config = dict(
    router_score='softmax',
    balance_loss=0.00254,
    max_grad_norm=0.5,
)
Below are experts of layer 3 (counted from 0) of a mixture-of-experts language model. Rows are named router (the router's row for the expert), down (a neuron's output weights, with its number) and show model dimensions 0-159. Each number is 200 + 30 x the weight over its row's rms, rounded and kept within 0 to 999.
Before each expert's rows: a language model's description of what the expert responds to. This comes from a sample of Wikipedia text that the model never trained on.

# expert 59
It responds to: Initial word pieces. First pieces of words after commas or articles, such as R, P, acc-elerate, dis-appeared, plus a, one, each, and month names in tables.
router,177,223,220,213,185,184,182,236,175,203,208,175,228,178,226,199,201,167,176,158,194,173,172,245,183,175,158,198,231,217,197,235,149,144,253,230,238,218,168,234,161,215,187,178,152,205,232,187,175,190,215,254,219,173,182,181,198,215,168,258,237,257,201,202,184,253,224,172,183,166,212,236,244,213,216,156,219,216,158,230,211,177,179,184,256,157,236,179,189,217,179,226,228,227,176,143,158,182,152,233,255,157,187,195,190,174,225,200,241,152,138,170,170,243,231,225,234,141,241,217,189,147,224,207,246,168,198,186,182,242,182,192,189,218,170,227,181,215,217,180,249,221,232,219,215,174,167,159,218,196,162,244,165,221,200,169,175,202,231,214
down0,245,261,176,178,212,258,179,225,208,227,189,188,209,188,213,221,216,147,247,189,213,189,185,166,218,171,188,213,170,193,159,208,192,197,215,241,233,215,229,222,250,207,221,207,230,228,198,262,180,177,216,222,222,215,217,137,180,172,203,149,154,193,167,195,240,159,226,198,190,259,168,211,174,192,187,240,225,217,210,238,197,241,205,195,194,128,245,163,244,225,182,127,236,144,208,163,228,259,241,182,195,191,216,187,202,253,208,232,190,246,209,164,250,222,213,155,196,203,211,236,163,240,215,186,214,196,199,228,194,220,183,191,266,126,181,203,165,150,167,170,238,216,191,159,174,172,222,214,198,210,217,189,244,145,188,199,200,222,174,187

# expert 6
It responds to: Connectives and LaTeX backslashes. Function words like of, and, or, on in lists and names, word-final name pieces (Ontario, Brooklyn), and LaTeX backslash commands.
router,177,222,240,221,186,178,176,234,193,198,210,175,238,186,227,192,206,165,168,167,196,170,166,240,185,182,166,194,232,218,200,234,151,147,251,222,227,218,170,231,166,210,189,184,160,206,225,182,183,213,220,248,216,177,178,192,202,215,160,251,233,252,186,202,191,249,218,183,190,172,209,231,246,209,216,150,230,210,160,225,221,175,184,179,250,157,234,178,196,222,189,224,221,225,170,147,163,196,158,227,251,161,176,192,190,169,224,203,271,144,136,170,178,252,229,231,233,150,243,215,181,146,237,214,259,158,188,180,192,240,168,189,191,221,175,232,188,200,223,166,253,236,234,209,229,158,170,167,210,194,164,241,167,222,195,176,180,212,238,210
down0,170,202,177,166,227,191,158,201,191,198,196,184,186,202,214,151,237,162,165,244,198,211,180,202,188,214,204,253,277,193,204,193,224,210,176,232,217,182,216,180,186,207,168,221,213,173,147,134,308,171,173,197,182,216,197,182,196,225,187,268,239,183,169,170,258,181,161,176,229,219,240,219,245,178,199,219,245,207,181,218,192,182,250,175,177,175,168,161,242,194,249,185,262,179,244,166,213,181,267,186,236,162,237,235,184,226,198,202,177,233,240,251,231,225,214,177,203,221,143,198,201,205,199,191,221,141,163,182,235,188,196,190,221,216,183,271,209,162,184,148,191,206,194,211,189,167,179,176,212,235,165,206,189,164,203,180,183,188,229,224

# expert 4
It responds to: Adverb -ly suffixes, conjunctions. Adverb-ending pieces like ially, ently, ately, plus list-joining "and" and semicolons between names in lists.
router,184,221,223,218,181,179,178,236,175,202,211,181,232,178,234,186,201,165,171,165,196,165,174,231,180,175,168,193,224,217,191,237,151,142,244,218,230,222,178,227,161,217,185,188,167,212,221,183,184,201,233,255,211,173,173,194,208,222,159,264,237,248,190,213,187,256,226,168,183,176,224,237,233,206,213,154,226,212,160,225,212,178,178,187,251,155,245,190,192,220,193,225,225,224,158,143,153,188,159,246,260,167,175,209,189,178,216,186,252,152,144,170,164,239,232,227,231,146,252,221,193,142,234,207,241,159,190,182,178,239,180,194,192,220,171,222,177,203,214,183,252,230,234,209,211,162,174,170,216,197,163,242,163,222,198,172,182,187,255,216
down0,241,164,218,230,232,222,236,152,178,160,222,234,210,251,211,139,213,159,198,259,218,232,228,199,242,279,247,244,246,176,228,202,222,156,153,111,190,220,211,172,200,177,186,180,212,197,159,183,267,178,210,115,174,187,222,190,196,231,160,252,200,197,234,191,229,218,173,191,211,172,162,181,173,170,171,193,172,130,220,177,247,194,217,196,263,199,214,206,183,256,217,182,189,209,177,214,196,219,188,240,158,173,213,221,212,231,219,166,192,196,208,206,157,195,147,177,220,188,203,186,215,201,184,167,227,205,220,189,263,152,221,202,230,197,180,189,232,172,203,227,234,174,188,167,218,200,195,217,227,220,183,222,243,236,206,217,199,165,204,175

# expert 49
It responds to: Capital initials, word pieces. Single capital letters starting words or initials like A, R, S, and pieces like (f)ollow, (cl)ut(ches), (ar)ts.
router,178,225,223,209,175,189,187,237,176,200,222,176,228,188,234,189,199,153,180,151,192,171,170,249,180,178,169,195,233,211,193,247,154,147,263,219,229,214,167,232,169,216,192,171,150,213,223,178,187,187,232,255,209,175,160,199,204,225,164,258,230,255,175,211,187,249,215,171,176,182,213,228,238,203,221,156,243,215,148,228,207,179,177,181,262,161,237,183,188,213,184,223,226,225,171,152,170,182,149,240,249,165,185,191,197,170,227,190,243,147,150,165,171,242,232,224,231,144,243,216,192,146,229,206,242,154,191,198,180,232,175,187,184,209,185,233,179,198,237,180,240,231,228,210,210,164,170,167,214,191,162,239,171,221,195,181,178,195,246,209
down0,235,194,222,236,231,190,148,176,158,195,223,210,163,264,202,126,191,209,145,240,201,220,212,202,210,212,159,182,212,153,254,233,193,226,200,177,215,196,210,192,192,213,194,252,219,197,230,222,226,202,168,207,219,197,232,165,185,203,239,228,242,191,129,201,227,169,242,239,208,230,124,168,127,216,206,172,196,134,191,159,205,193,223,211,203,220,188,168,235,220,202,133,207,234,203,256,178,162,154,206,212,158,181,176,192,230,242,187,195,153,224,198,242,177,197,206,191,230,218,183,229,244,175,160,292,181,224,209,203,253,187,154,175,170,206,198,213,207,266,190,186,192,170,200,225,199,188,179,211,212,193,192,260,174,188,169,216,191,208,189